Experts of a small language model.
Size: 11 layers, width 160, vocabulary 13156, 30.3M parameters.
Experts: 128 experts in each of 6 layers, 3 picks a token, a sigmoid router.
Training: a variant of Muon for the experts, 6270 steps.
Below are experts of layer 6 (counted from 0) of a mixture-of-experts language model. Rows are named router (the router's row for the expert), gate (a neuron's input weights, with its number), up (a neuron's input weights, with its number) and show model dimensions 0-159. Each number is 500 + 25 x the weight over its row's rms, rounded and kept within 0 to 999. Numbers have three digits each.
Before each expert's rows: a language model's description of what the expert responds to. This comes from a sample of Wikipedia text that the model never trained on.

# expert 51
What it handles: Short internal syllables inside foreign or unusual proper names, e.g. Bon-av-enture, Cas-ab-lanca, Mir-am-ichi, Inh-ofe.
router:542482520491526509477511504517501489554496524528483549503492477490502523467453494525463471472478541548498457490523510486493549503527530482507480492532488507512469510518579465460495510494474508503509483499494499537500502516534521490528501541489451505507530461489524486549491538506527509523470487509492524495567484503492499486506487480497475506534496485487498510518513504499446539520511443522535561521551504524491514507474519520533497457494531523504517478530508474515540510487512492
gate1:467473508514470486500493478491485512480496498471457464457471534466502481497491489480507537504485487535492471499523542509519521537545497550495526477516464520484503526504543465535498462416532465449504508521526491512475489500520456546487482522471493464540505525481533470513499527540520494501502494496490491499507500500498508522512532489510496522483549528492497475453549506457530482537523496527545499501544500509512472516470453505471524479485477524541479523480495501521492478495485509
up1:494495521525493465513481508480506464479486515479495514528534488524470505524569474464515484542486504479476508476528551489510508524512476514531486493465563515505460482485516497510470485495545505503479527489528485497471467536438492443484483486480479509539488540479492483524537464479512502552535523479499510513499499498469482522520479520489516507491466485475523506527516514503526493535497469509546446518503543489514507450527505495513492491530473473547523469535496497474470466451519500
gate2:520478503483512552506484472547535519455550511537503490507549509464490454479477543505538537473494523541469518489482467519512523488509471528483503486526528510454487459487518445498491445483458473526539530499474511513483507500494491453515465482523503497535486492471488529538502485503484476502471521494438493513529493504514501493516445472493475528506520489521498520471505521481501503521493476505532539485515544527487493522537521523512509485533513487515469462473478500471490469496516534
up2:495476477542527557468526513530488482450490489487515500494460529426467436496540473521455552505519470537525519495525503538516524491514513487476514501490514504537472519466501490496496523471510463481503516533526520460503505496505507522516470490499499519489452459458528527516522481476491535526501503508519483473487486488497473507509527463465495483538548486521483465505511536528484489474489490491536490527513500504475463528527522492557486521520486468511519497445494522487505520463494502
gate3:521509498499467475507543521514470513538508546503502458497485520487481457481482480518535497485477543521486489541479479465485523547501501523499491507525466468446538519475471451460467486496506491495490522514541461476546487509524562535475495529503498476540468503479514469522475512512493475468476480494499505521478496499493505507517494494494504560517488522453503535498505533489488507517452490531495523482511538488494472492561511512555536481512476483472497523469510516480515454496478540
up3:481537499485515472534481477540513468505497520474475502480498497490482586488542472458486456501480545490499516494491496506536519493497493491527551470515501511480525509514509536541514471483502517486526493500473494469506446509534511476478520462455531486519487503509473460516526492481487514469507508509536520493482547480520471483510521479445480534464499503499468476528497539532483489497495520483512514536492530480519511538513523498514488470435512481518540553530490503493493476444506464
gate4:521527511498469531470523472533524509497490476532472512505491494470505505518497507488457531485500518505519537502503465475518528494530486469468464535543503493523492525528503527468468486531464550467483496484503500535509481513484472484469464503465475505481558484473531488461504518468486537505475491506496522437496505476451473493523493556514512523504546556548510513495502529510543493479503476507529496488488543501479480507469500495505513494564499515482529483508469477485498525503437461
up4:547498483484491482500531561503516497478444523487500496481528508511528491470522503506523483487442468494497536457451456484461503452526493499498475506484542466476501495514517495483509524488537487531488490484473458498481542509498505512505491493458512528477500521529530504489446512511493497543547460505528510488513506461495527512475444501542476507474459513541535503454511538499501533520525495496517448500473490474500506535509519475512512517509522521499450516482501531529509508554504498
gate5:492530482493460526481472487473497538543474536486545504465473509502484501481461472510489520471508522535509493470510525481499495546479540520519482491487535501491503480467489487501502516503487556501503512475486493501496478500527523545476516500513451520539487466528471517508504466506521493493483507482540541549470470502493483488478516478510459518535492513453525484496567538489524518469509482531470511501476525505480541467460491542483502487511536518473482511451487458558510520479517452
up5:502495516526482515511465537548464530501484518501477515483509513498541496451462443521445480432480528491487491488508457449495523522537463510492491494498456531510501470448509511508467518541520516495517498499460534499533494495522474539479468528515483525490473482511503518516500498487480513468493514504490520512517463527516470494463498502534483485547506534490516509474514509516522491501510489505533501512454477455513473507503491510519514469481520503500533463524508538589526525470502496
gate6:492492447467481470495497535495502482514434505496487480517484494472509484510503461524470482504498522485574495514532457446502498525512507512545472552504471504546481486473539469539489490466520557510522501511532476522471474524510497488509444509473504469476478486505458480507535531551496472485479491555509540510505506477525504464490538526516472509495481507508494496509517447480514519526511493508546526527492489527519508452483491528485508500518491480506479526518536514502485523479472495
up6:488463531498490511559514513484473492540466559500477505510552508480484504485510474507513516504516470492513510533496492480500477477521529488514516509484497486481495531476535495499504455519521484516479483498517492461464512532516452534519478525455494512532497511478511485508508518506452490495493470476434523527479539483483485505534518507522486460524505526513511520497531464524532472524531489514489477484455493553487465473516518567536489497485550555504452480454496504496465488470500475
gate7:469503481492454500518470494529500514474495528493511503519556537488508480493527458485488492564449488509510512488505509473522497495507529534525501485483496533550464492491544471505513521498529506529491495508493456499508474522482486512479483528484492510471464495489490491478559506454484494541517507525516496469442505472434528456479504506504491508502473488529539483508478501517530510530543485464507549474467446527501517556503491498496512477544467520497491547502528514516493470467504470
up7:493506514471489495549508477533491524480496532482523533495455508519483494478471508476481497523509473557476546488519509481513480515513473534513500523498480491514492527473480479518501491502518500488475501504507510456477583525517463488500460476508489508498481504492518500517487472489480524495525441486424475480478495534500549479518492548507476427525497476442510522491494503494502513521514522506512518505507487481469473528476480505512500505463474487489566549523494491545549506537519518
gate8:482478512538490516450522475521494470522539491485537511538507513479501507490485501531510498493523481453451507488470536458495505469439540495515496531503472510493518505489461453493489507550518468528500491462549460507499492470480513486513500476481472506545565443517533471560497493491503474539501492536513547496524505483494534473507505472477509484481482513474519503485522503469535537511506522528511476490520501547537518502494479530477512457485495492469466489510527529479514487492475514
up8:502501517490489476497486520515523481537521539536508607509511495471474501469482508497493456474484517475464481519518525484538484494515484453509475524495504498475497514487485521465456485488531524539530514476497485441500502485535519498518499543521488519518515465537463479520484489526500526539525502523486504465503464509468494480459490489489467485532528506466532497523491543482479487496439524513502509496469455487539511486511526498472532478536518495500503504514505530498525449474542475
gate9:504491508535495516478519469459517551514493494463497543478495519438501535507498508456463503487461460496507468483485514455485471511518528505504479509522508499515498452498508461473532493523476502521516516542511498533468509553526485460531473479443508475483488492490489495494518488544485507506509487478499491490495474494465494521468452551490513484497501527499486516496513490540443526529527521480491522518508517510481496524528547553490476522500553538508544538513466503488507496534454475
up9:472498488493458524510485503506516518503478488531483491482470535504515480468509475496484505438492532537463498565549523478489496512483471532460512503533534496497500552545488462547489511448455476510484449500505490482464500461531526541486521496490523498486502453518466460484494512499531492531511491521492514518531478497494502558483506494517494535494539484497538511526449482533513504548501483517517488540484494492514527517461491516506548465504519486478479492487508520481496500478493444
gate10:497463566492499517498505500526515541514537511520515506498528521473493505493493461526475493504529519497480447503501498479521490495490504479439513510469456460527481513486527489482524489543469500485527506505522491529501491523558480512484481479546496502517511460473492510481474546529501517513494539522526514498475468463488478483503488506468514478523472476495478453462505486482541504499524446524518541536526491556510500468500493477457546528502491476474527487481524465526444545495483520
up10:484485522516503490513514497528451454471488483487428444518471504441472480475514557480489503509492508499522488440444482514495504493554505514499485515464506535466504521529514473551509506539496499553505490487504560504492496482474504500522487516483509522544526478508507507505531536514525527490522514505485555502483505480444508509530489480505472485530477526513504504514510485472480529537476522473483423457498470471506512474510536482524499499505521522492504503519488496527513517511491499
gate11:499534481537484512491496503503530491493529534514504506533523522483501501459432503453491481494539508517496533511527524503509527523459521520501527463482511520507496563483511497506472457492488490520494498501490506475518505507518481470511508529497477465523469505470476505513482502485522507512425491478482492455465544454483545503498475526495521476502468477564522557491515433558451516521474509483472501526458496525496473482544509503483495479512520492484530501502512484517469501499532521
up11:492498499487491442519546456497470501512484461493523493475485485538525524527528491491514482467483479479472472505506500478475528446533481492522500471491484461500524503505493505531491492519491509491542510500519485474521506536547547480507489512508479442511474476525485511467508534506496480527503482560514528486499489483537485485490525562484473480474482509535526494516511524493522511521490480515538488501506482468485514501450543453463492503487555512561500440500495512489518527539541460
gate12:485505527520454508483517491542485487434508475506496506534515468538522465511515511474475519529528501524481542457510491545501497527507526498521486461466496556459529521479499459498518518469499511494500564508531510486524467517513522509467502484503493504490500488471494522498506485479484468535528511494465498482460518491491504494490494482477556488457513477541522516459526448506469514517542448494495534504528501530511463507475490479474519487532456524488492521481517564528507469492484475
up12:461506517518513501507519466523441518501526506516459540521499482525508515507515527503502538516523530503479474477474518510513455471545488517472476509508496539492520485512491479500524555548527447500495528499535512467459505526440551470505485510505448480489490484461532514452485489483473512533511506472529488501522497531488494506510491514487552493483455468498501471506533497512490518505486462523521480490470518526445446516509549477490516527504513502464462475525457514511506518521494490
gate13:507462539505543515495514517518464504549459472486521509510484494509529509513476512496498496548504466453501495498491550471531528520499527502512469465485465475477492474539510465478477453479504492463538490516512519547495568499514549478504504514471521476476499507444518515474512536502544496503487462498486508483525530511514488520501495545494489520485496482549543527483540464496484540476518462496525474486507479521546475469461473511502465495494516474502471475516485541483506467473497508
up13:498496522499446511517488519513496436514528508492513490485486486470545493513488466475520451540483497476525458519480517518518469485520489543494485500485501488507500471471496497536511537490481528457553545534452458484529521544535500446498501434473482536498490558511527504505504526462500474493486478502494459511511499531502518533509509526477532474492524458534495532515537475519510483509506524477524472507474469532502512516508482513498459504489520485527453486530506496472499490473519529
gate14:479484471522494508490494505505484515519491497531546477507496517519514523475498502505445458491497483509479463514537484494520501515557517519505533477505540487508493517470509456505566457508489548516493502480466519529513503488492528461495493475483501489468483501519488480484481518515542546519456510449465512459522516503513501473520514461475485491505503462500482509492491430504484530538510494511523543520558485532489497539449443524499502532460506487502522533506466483521483483546481521
up14:539493517513504475517542512525465506444493507489501505467499449444522487487528507489464522501528504488498470488527472488486501449532496487478445503501493495511496504492549430470544503526477473520470532497521542486487527510448507480495503503533437519477486482494519495486503512488495483489521503497516533490512507531477502469515520474469474518492498491512557521512510509549503506509460508471499534502527500503486516514527494550532540524532485546456512463482516461534464519488486530

# expert 27
What it handles: Word-initial fragments of scientific and chemical names in taxonomy infoboxes and biology text, e.g. Pseud-, Ch-ordata, Eukary-ota, -yl.
router:510498553435504578518506474527521509493511534513471543520494489512493502484512479487526492501500547480498490515465512491504544515555457482530490435519485533498465494543521467494497500535506478452472503476503484536504495518559486473501520489493463529526518471529489459508477519499487490513475483523498479542540488527504511461519454481513477505509488458452497529512502483514448521507504478492504521498524529467544515496492535458498503494498537496523509515507504483529496510463501513
gate0:505494496445486504522514484502508559519527501523470513494496493528503516536503461515550483537533467503499489462528530494498507543497477465484503491458486488513493496484531513511506493525519519479502534445526443524438474514520501470543502465518488515475503480496464499534511504461511467557498507527532494533525501538505478495507496492499497515494461484514494467507535488515477516501530443502525502508469526445540491441465502495498519481504532485509529528467488466481484462495548496
up0:511480494484513501510502495435517526490451537498467512496518478499491546525525447498537494537511477502540473492496543524521530528464474501509443511529483483485491506513523467502483499462560456477466482533472497507465480480511461449525517534506464492504492466484506461504532512519513472489476531480495486498534515486480465455510498497518478520501494524504481548542515484526489542501483510540528540511478519483491525501487492502511516535490554506524523451476469468499530496510492518
gate1:480505479523498520467493496494517489559461535568485462512545537531484470454480505495508475501507488551538494473510513501491506437471448478523482479483478527488463487531480532510513487489516516491531509506499502548498498517521488501510508523550464494459465517481513460522510523506529494487477520537535504524474499504490538516504480522499530550504498503541490493513494515542532484488483484469476517543479496456497460474501495506501510450461513526528471515518474485468475472507489460
up1:499516469475523489529472494504543467489515496443503511469517480520515480498469512503544484493500531482507509466528505489485460529432517480480473530516474492501498529463509477503513530513451521510491589464542481516520494486532436507525509518533474500515522488490498518517426499508494545489513493556527524503518514513475531473523465486475454504525481510509531514476485510509526504519486503505558518495514498526484477501484473523540496482495505462515495481450484487489510502479481503
gate2:513460519462482542530477481518496492506505466549519525512509517530508496549481503484533470546450503447496468501514496526521553485510464507466500479459507508506500470546460444496490515534536482490508484487509514478456490522467506512503484499475462499527506441482521487485527537500534482517462478549502496495521540510516488517547477493529512445475519493516515498465508487485497531454483487507514532462504481461509529493483510480524460489497519534505515510490525512537479508524526483
up2:461467493491511565528497535508515492474490533475523499533489523486510512476523547540473487558518502527490491503522541503517453528480501497564469506472509472526462500517511496470465522496484506501463492525478518517526457502494496513495466543480555479484476497509483517481487462501543491524527460501451491484461551491508531521470464510509498504498484496509532488494464472467478489512456507507504486502519469523476528508471504464455496515531524465497499525525536526527493487487527456
gate3:498514479504515499497484458531459527505483504502481558482529458477444499495507505505528513508505495539485503495510481511476500509515510457505471493461531556498501481500520505530459507492468459496489512509523448448526500545493540483539506473475487483508484479498498474512494494476508493486558502449514514545520489555514494514513499437464525501508520509499495488472497503517482494507486467533505513499485514504535495425501527466506456478474550511531526471511511528518559506513522526
up3:544469505521434508484494486483520440543523497513499490520529528512511483471525506513478509494510506516482511521488521512485565472476497458491503509494520514528483488522519483510492490509533503508478538516509535474447477492489513494493515498502535520538483495492494495520500445477528482468540488529466474502495471481492486482482490536490553447541510475476556518506475459539448547462509550549523503479488505521498468488502495536500489490471485490505510435500468508498507496492540488
gate4:542502497443482491489520527455503528527504499474503535502488503523467480494511487483472451473520517515513582538488496500524537514478491521469486475481519491508481485487497508468497486546495517476479480454503532497503527510526489520487537472493498504469497489496492460520489478523495507496500542459527554495478527485505553469526513530463473463509470534460471487530528486457475489524545537529494528492465501499495515503487493455524457513481547545518505496538495500536472474493494508
up4:524508530510472481530469505486529497509520473492498441539491471497458484540500489528499514469484489510499482485480488505494496534479457472581487488533493529501501483465518466477508522487546471501524487512472512490482480517484532486446522518537498492524505523532519471503464496478513482460515545555513485499500508483547530500473485455489490477490491498516519487555503548458478536481534519451485511490497461471513536523514468519484499547522508534509515493455514485499469511489514526
gate5:477543500495510541487479507563494526484506507485501504488489481520459484520525452499492484509492507492494504487462455506506533471547448496515509465514482536534486498547489487508425460496496528477460511459550518481518459492561474479502490492473512496460470503529496474490529525506486513506493483537511520483530514532545494449502488473516472486478487547465515525497514527525476481484485497516505539493504510534497467499498545477497497530463490479505505490561533496517532527507495492
up5:457500488499462524509476475551465469510462533483486501559481537500478513474533514471486467483510448499522498505523533490509548436494499475517489487488522483469527523560526495445486483481551480500496486509494484496491485500515518463513512522504479498494501522524507517495546514461476521522511487522471498501529528513463477516533524507507519476510499490521489492473469509537491469503573545450489513495514514483549467461525542482508532499483484508482515479484489489530529473509464502
gate6:549463540484507521486472544511494479544473458505499561497459444500461492535518508506467503491509498479531476523485476503540491458488498489519507445504490561495509441515534482487469492518450533537516490454474494517541457519538489487492510475486527500469520496499495499492502489483509515524513521534539494508501495487465526494527472466464518550465499476506502498539517473518469500494544507456504502479505479519509525531500527484511470545514527497507504466476498494518504478493512524
up6:509456473488533470480510493518526552517487442504507482498475472459510477469511538554540499500508550468479529514474476507511477503460469456533511476483521526524440495485488475496528530481518526524482549556491504495529504494554471509475479491504499519460505496506455521500499500471492484532507490487504479469528526525468481468502499473522488514487498472516505536465514499490503463483496492538493508456517527554514467492493486491485508514498557541523538511488515475510510485497544499
gate7:538488543474509573499524480511517506491515581507475515525499504500494483513544478492502498553535495474470495441515534505521462494487475513565513463495490498487519525520538494490492474479522524471498484509542480501487509486508506475483492477536470537497511502510482485506465519529500475484498489526507491521480538491472502459537471472483431470493510487476494487504495511458511490530465502521495527462506510490562513453499551481489527487503528507469485503493493486538476477459514492
up7:519507527500476526519497473498489477487543515480525556504474488501492525495533495466495542516455538489495483514526490551496559469483443465497500483493505471525529503502480493515492518494474453501488487546551469532471538493459481497506505507542457526498466482493464498542490516515462507534491482502479487504519501490457519482548519474480475500518480496523527515510498493475506477527449536564510526509492488506492545482478533494489526494473492503468523499512445490458506489514477539
gate8:512490494514481536496538498486522494499484506481456530514500512531478470475512479479492461517516468515430515486480492488522510530472494514518505508518500484492509498576507433586504500499518527483452476476518472514494491496478472535541457494519459545501473472450501483508462481535522443477544513501489491531486515546516511524507471527475505518520505494483526469491511486505507497486517508495491536517511559510517502490511473500492492498496502499507515484455531498512496494445513554
up8:475526505490543550516524501520477504499492501489488495507511539527484500501519479493548495495531524480461494502503472484530517531508474523506496562485513496490507486501542412493454504474488487499491495510479465519511525477453534517428510469553508512489457522512483489520512472487501531527512440515477460544491534476487518474493494486518524496510501502441543526503512488528512514501503501511492526512506494479519515448477507453473477468465555481525530497506505516466469503511512497
gate9:511467494526504501515474489529455488518484511467503513462529455467476473501496509500502473502518485499524476466491525532478535529543464484517493515521530499472472500536509464519521486542519549481493539458502536495496531511497503517506537475538534525503515481515483425514473529471494513493503493505458480485481513493463487490497507501515482541469476468511498512511548460485494552464523507465515548490475509489539520422512524514458510493469541494541483474492505497514507509496533500
up9:510470536496534511509506482460498511520481479510497509492502446509466481500545513490467488523497512483515505516483548519504468505461492482532516468505509557491546479525541458491519440500528511455534545511498487510548555492515492555494462488500473496496533491541461489489518560522520498497513511496491500521500463492492484535491492486512504482497485440480511515529485489485492491504506562505468518502504542485529492499458472493492492483506491501482513525441481439514530461476495500
gate10:481476556465527479501528515530518493478499513504464539483476478543499478509485445499508472535495554482453523519507504499491495514490458494541510467493472530513500475487501506466544518519467504430533518484511484467503494493503542506496472494459478527524509534521482466471446486510492518483463514511493525493517549510467487527518514462450468539508507518514512499494512504513530513497508489500558545466501496464528501492477493459513463518520509468502484522513483479501480542518540533
up10:489493501536493467500509474511489487503459544465453454445469487521490475518491497478509517521516508501537494508533484470471467494446491477519497488490550487483500480528450534528480508503484494519501517515550509534513490502455491506463544504491497467536462502517490515478513546511465494490538496516499498510499496464497541476523517469506468510488542477498495496506534468456510506506485520515531473517581492513469515535502490514486498535517451540464480503527499479512528506546499547
gate11:480511483458489538501518556539480505521478511472521523479476489505471495502493501485525473455516470455512508471500504478490511474501487521478525507477517478525522540478492461490434550508504455522503488498520534523482491547531516476493541462483448502468519490519548474512501516504519512488516488513465528532524529548516493474539528507454533496488490486500500478500510523551477502491499490522551518483499489510492470469488533468465483487502515533522499531516452453483501498448514535
up11:532465486536486527481510526507487488535506495510500486518491497530479520512537460526534490451516506510557512547490448516514497511524470510500499487486534447474497508506435480528487471489516475513538477547530513528513467470504488536532500494531469493520471495479485445489502541488527509466515468491459502512518519507475505518475473475462492452459484506508515464458500481538507491475503503488483502536531483525513461510471518503543501529530483498482514540543500543476488529495482477
gate12:467494504524510481508455476532484478471474500527504526492530495521496523429480511500537503542510510493491512514509488466511494515507511511501468517492501470543451487458473500487506519512512448456492508478516478490497462525506499487517482498521485506495522439493469495512508584506546503487467460528552467513519511498522534523499482434496533522435467530524475499505506465515518531522537494469512491533477506504494546537500488509464478478501489512501511538531525521490486517490515478
up12:501538472522476501481469513536475471454509555463516491482529508477507467472479490504488516504504514521480484480510525450568478515530519521519475494451505508513520472506541503515491487466552497507550477525486497527517533515517490479523483462452478525490475528505512488517533522522549530476484504525485508494469466492499467446467529475479501469538536479469507497486491503520530492469500549531520469464466525536517529499482495485498467478481513499510498515527484519481461494506520541
gate13:523482525492487507484505487514478492494500506528478521465507503526537502501486479493528428532515508491452493459533509480461479499491523493514488535490520474503462494517507447479456458509469518506472537507486501517458521495522525470454558478480436521482523535485506505482484519504545474478545462541530515522512495493510479520477526485509454519503475520506488520521529503516473505498503509530507486474483519494510501516462539493556478518483462514545502509510553449513485527525532481
up13:482502519453448507487521485533507510496519466515508526450508450498473467502544506504517517515551533502435526495478487485484480526545507512550480554520482517533490493485497485509460444526528438465456516508475512529505496481503517463492504505485508443509495504489508463484476519445488453514522535484481508491526475496518507536509467541496498533477487491508516525481501523484492531522508505458496481486504511487524540502509556526524510495483527469516528517519492473492530510491505482

# expert 42
What it handles: Unit symbols after numbers, such as m, km, ft, mi, kg, mm, and m or M inside words.
router:483542524532530541473526475559469503484467476541468510472466463443531480485495502497479492470468496507551518517486525499508475509524510514536462510504497538534488481526482464456512481516511519471514470504503458501487479501468483465503514542531502483519490486511517465492476553506504493531485480486535498512506502512471494457485480501519433518508523497452493498532511461493509497544486457494491513492505531474471500497468525517523512458468469490489485477525447484548485516487500494
gate1:463508489478498527465493499475521526546499481468524494484512563518486473485520524469479487509494509468500456530502499496513491488510501525460492451508529476506513503538551512497547532541477515445533503472508486456475532499526506463503492496466516506493529502528502519483449535527486489510506538502537480491497466489501479556497515502483509512524489468535443519484510524480501459523528495534464447485507506468561516526501477506500509516512489488539452478492469518519503489498509448
up1:502493523460549521484497540534473498524503498496518510460519513478493528460546542500522480502461497487517488534491469486506492513518507475518531479507483492548463464479540527453548473523511570466491506528506502516497523496532512474472481514501559478487473528503438473506501497489433473538510492540518523504513476501522462456490521461466470498508479519516457506481514513488496470490503534489495514514503506490505452529502545475480496543510497516490507503474485497507511453486496521
gate2:516534518545492532499534495537468471500445494528521498510493493439515515469501528494496445468516521527509526533523504500515485524508476527519497534485487545492492481506513454494513524507470467463504478473456485499512480479481499427537521504481491518508487491518532494499513509536519492509496456532511502495500479548497441507512485473521446500532503522484526509515519485511511473523492473501538495510530554472511462521453526481537499459442500468516500492498463493511485523511529478
up2:504472500494510486459480535504539485487514511486486533475481533501426510498504482515508572525493481495469489454543505506485508515516525499474499487477489484501501486511504517500539477490546503572513496473520524522488500506486500529482506477510456504511502481506483531497494478478480491497520516466454475513474486493540508491504478544488541486493521447524501521542504551498502501473502502537532501480448460499522505467488464494487468519509530518511502505462565526438533457516483536
gate3:482537545505558528495479526530477485483487539504491458508512514478509496498488498505468516465471509514509506506482466495511497506484470478550473461492536518531462471528503479500491534485496552474488524495463543485522491492476492500522508549506509507487488494494429523500488531503488515477449524538525503532466509512454497479493495526519479498554485459516535514511485517545463485501476480545503535486525500450484499494488508470463467513522442487526510535530507467502510513472492539
up3:490539482495487489501491489503477499519486514479466449474525531500500494514494529515450535467532499500495514501488528474493516515481446497487458485520494494528513479544500480531532484485507467501475524496517514452468513551508485480534537478504533523476484507483549510532502520527504491478504473448478495438518533498477494532505481496501548471521465512512541578543469503527521478502533455500508505448503463502526513519468481515500461509472488498551525495485504506500512475497481538
gate4:514460452486488511487497528494481486535503448490513537528468527508502525468504487433490540490500498516476536520479484485500491540454479517501480510494494477503517507502498484484541473501525515498515455470527482510498452493517531513516531525497470510512508446515491494496497513531481527530555464457538487517539464472478539463502473520555513509474526445489504499493555525541537494508526504511489503522538507497491523463503507506522505480519501504463469454463474519543487473505494488
up4:519523519542465498521512493528534500467508553469530456448505493500474478532513534524493447512540528498506524487548475499478498487486470495462540470484486490493517521476519524502480489470491509514502533551496494460463533558516446484508472485481487493502518529481489538514506503499504513525491513533472520493496519529471487542488504517459535470506500528537480483476456490506445516460520528482527508484493452536526499490494490477471481489506505484561492522500511491459485521490465513
gate5:457534466550526520529537499506490478472478474510461513475483504480538504524481488509472513530510493455500513502432450458493497549539518503511516498476520501516511482536479488539515491534497496476507491477493503496447477535503466488540501484516507468541501511495510461523517533480478469503492489499503502510463516466496477425523494470465527490510535488478521497458513479441489516503480544497517521517520525501505555474518490519478529488489517509527481521509492498526490563503507533
up5:480513494524530477474501519491516567499513500473519500486474500502551472496458488494523488505549498499517496515475514518488464504518524522487495422450477473518471483476487504514450533505548502549528521499500507511472475482492514544496513557468481484539505455478468482507507509507500491512470516528460475505516518460495560481506476511486472474461492479484484520485486503500524516485518512516524513520475472486536526507484510537491482507521466547447498491531484504505509473509523572
gate6:506543483500537482516517476543508553523497499506453502474543449513510475476498510513488479481509525536530495508510510485433439490545509528541495510547508504527548476516499478443522486516459470468487512497532482477523473490502486506503494539504516476483480553467505498497518497518513499515465513491496503535469478508484494481463514488533471505493536449537525516486503477497513513515497482451492502513498536508488443503507529515518480519480503532492431491490498529525459471507489511
up6:454520461480513521548507516496478450499512488480460492530525506489493481500509472494498481486465487516520446507498470466494498448506510533485529485504529496540501476513533508489501485511513433515508546486496548498518495514495480513511521531494537492527507476484489471471583522475492520505454496496483520547528519526473495526490485429504520485502481485512544512503497521478468516494522520468487483496487560492501503520516509526505442486486483494535490510472477527514460551513482539
gate7:530500469480511548490491473529511491477500467512467466471455500473531473467515478504505484512497505480526529544525458524504476502461455520531513477506495521514499496538521469507478443472502477517493519506511520525494461485478496504500518482507513533488514465517540489528503527491466480472466480485536538535505457520479500518521495502518487518455503515553479511549479496490522495512537474507517543506503517477462501518512516531450481473470513506501502501577497455557454525510506496
up7:501499493485493421527503529467481466513486556492490551560505479527522520485485484548497481505518501497457485491481487495510477482474450484501521483487508528484531530517444511525525500502462492574475545509527505522529458467488496465497518484487477536497482542503509481470459467530486523524502520498477472500517523489482479488487471476460505480517507492519489496454525519494503515520471551553493493499496480545496501483496506512501538536545484503491537528493490513483515470516507476
gate8:489509501526502496460490506489475478505500473499500523509481493505456487467485517525542477517526517480566478466542503518515506485492492510518492501469501510488486486498527493503445478511557493525458493506558508463507487500486464470498468508491540528507527523513424442500485502481466498511513506537502498502437478499492495498513511544509450520500537563497474506509498508527491497516493500502454498488536520514545507468488503495476513492460507508498470541512534526563481523461488541
up8:470467495502518489459573504511476449514503485514511511516539514504511498502488501473486484497523509446535512537494508467447492522489511514481502522520470462484518474522463452481542468449466494514487520531519495532490494514461502475538502532504491512502529515499501429521525510493510496498515514492515516451481504454528548461531476478514550517469529530499508496468529544544522537478488515473488523511540479510488478484500538480484513483533487496440524487497483501509489501497499499
gate9:487557503491508528503531519510509496487487465528511527522517539511523491510473542487479509492499500478466492507485520477526444504506499494510517541508510499501531489549497460492523494547488478488480489483526465494505474523482497493493535525532508488541488441507510458514517462467532476530457497504474524483528498490445503520481515500511453472508565488461511473462492514532522482513455444485508516466484519472485474473540520535506491495536497483530494485496478523549487549485515452
up9:509474476486507492535502513509507519507520533461518473508495483478484491483510508481530504503534526483533490499525467473480543518443482543442487479490462485522473486467487516489463520457494498505509519498475489512484521477526503526478458505438472522457526554495478540506498534514508555498529554505503487546464503477519522512494526488450555481480474519526502475489480508484486503469550512513457507524531451531503532546499478487477480487479525493514492498504495532492520476521513532
gate10:480571461496498534440512491491487478516480493507533527499489509460482504496520487537445501538467526513515545514486505507538509532543503420517477501525442497500508510544544457519541493510524495456525505501531505499476486490497474470495498494517487501516491484528494433505528497501495514476476488509524542503526497546509488456480535498499505500488474459491503551496485523503510505496535474482486505501507514466492483489519552443488502534501477464491491524497475509520483477514506476
up10:510468531472508494530467543492511502481487529516493468476500488500482525505496525496449504449508531493510533514509504501519526454543511483515541502527449580501478457511451515519511477505494491500500509524501503472536478498507501458548502471494524467501538504521503492518538490523507488485476485486496492465476524527567499506504445464531523479495479546504500458507493552550450487477470482496483494517450493484535454523529520505486467502506506474529482504500489514506494516479505503
gate11:491506547494500506493489503516477546485510508530528503484491542533516506537481510491543475500460512510489497528497460493525511524509464514523508422473466487540505465512517477471524527513519484485484483498502509504473493500485503483501486492509482475537465446521512473506522488528464550537471458522537524508498491523519474483456500569487501482446503487503466489530504478528518502478457523496494514514525530494494508499442493454527486510458532488466529476560481542515488490493523505
up11:522505511483507492467520481451543501509524484530483490490486499489442548463497518529520489457510490478521529504507481490545445496491507505500505513529490523488485461482467542522512495482479493500477542518500449529553527529499497514465517496484473462495521537471519496533505521470496450483470535528538507488489449472493498516520495513494516486512472487505527494507504527483479474558509520523527489515479531487478495437514542516464521531507558459542474467503522485474479498496489502
gate12:549489484513541450462500465438474499480494492491466529481507512471460461482496485490508490492476517490555484482555447498490523526479521491509493494475495528515513495535515495481499475489473499491446488479530507524483520557539515513462527473513507467455490499474529487435512494511508500519481508523557489549447516501504528503535465478502506537492517497471508494476518471498534498462495455520551513521502531511489507506535479544506513499494504512519479502507484535514518522519519507
up12:505532503479541507512509482531524495523483470527453476502474538510484533514495521516501460480513505468525499530525461519510498518471444472502528483496535494499540474485539489480541477504519498469532541541528487459521518516483474537514493487542486507505443536509507483498474492495464497494482486491568505491471486529521480548511484483515516507485516501509478503490532546522525473527485493505460518510457526497444465512554460481506487510482478483496471479485508475433489473511523512
gate13:510526505567532476489498498509518478447575481508474480491479491476543483510506502498523520527487506517514499495461464492498510477519510513511482513488492502521439513487510447470477465542518473440513493508513512489448496522486519520499525508488500520504455475516505500502533507511526533505501489521539482510501435488513504492523525482494503510537474511508467535481494502484522525496478489501444500496519519539492473489516497491551516521494495428513444471455478503533530518516489552
up13:485506480480464500517518534492516512520493526483503499499506515528483467482531447495503499498489506524532489547463507555519520508486518530530474503508508443522471473489492525531495501471449462495497471483520523516472510467534465469506491472500492516510519500504497504524514511493469526503518496499479465543456503489465499500492419527495476495502580477497485503480522547523533539506492533481505492500503503462516554503530487542466511515482471498449506494540457559491478498502478501
gate14:495537495496512522493499464500477515502492459504508507509507463484491496493484513479468486497528479507550489512497503492470542504537530479490508509440532504564478512526550484445525549500501478487481469483490483491535470510475529489520508469514517490482490483475506486491525521488502528508465508486558507519444500532481528507535495473469456514489504525536456537541489507506510496495507480505458508500476481488488550538470470524514474505465452497510494533536476491580526475479502522
up14:474487495497469533535476507500506447478502498551512477487465486513495534508510481485504481467501472480532523477446496519477474469500540497519493459463514501488567518492484483483528503505477521499483476519516519508543490505515508491468534481522488527505481477506490462450502516480519505533502464518557502542480556527499521507490483523477456512465498532536497491495493478549513530511521485505502474503487514508498480522530484475429463499470460553503511505515556519534537515474503480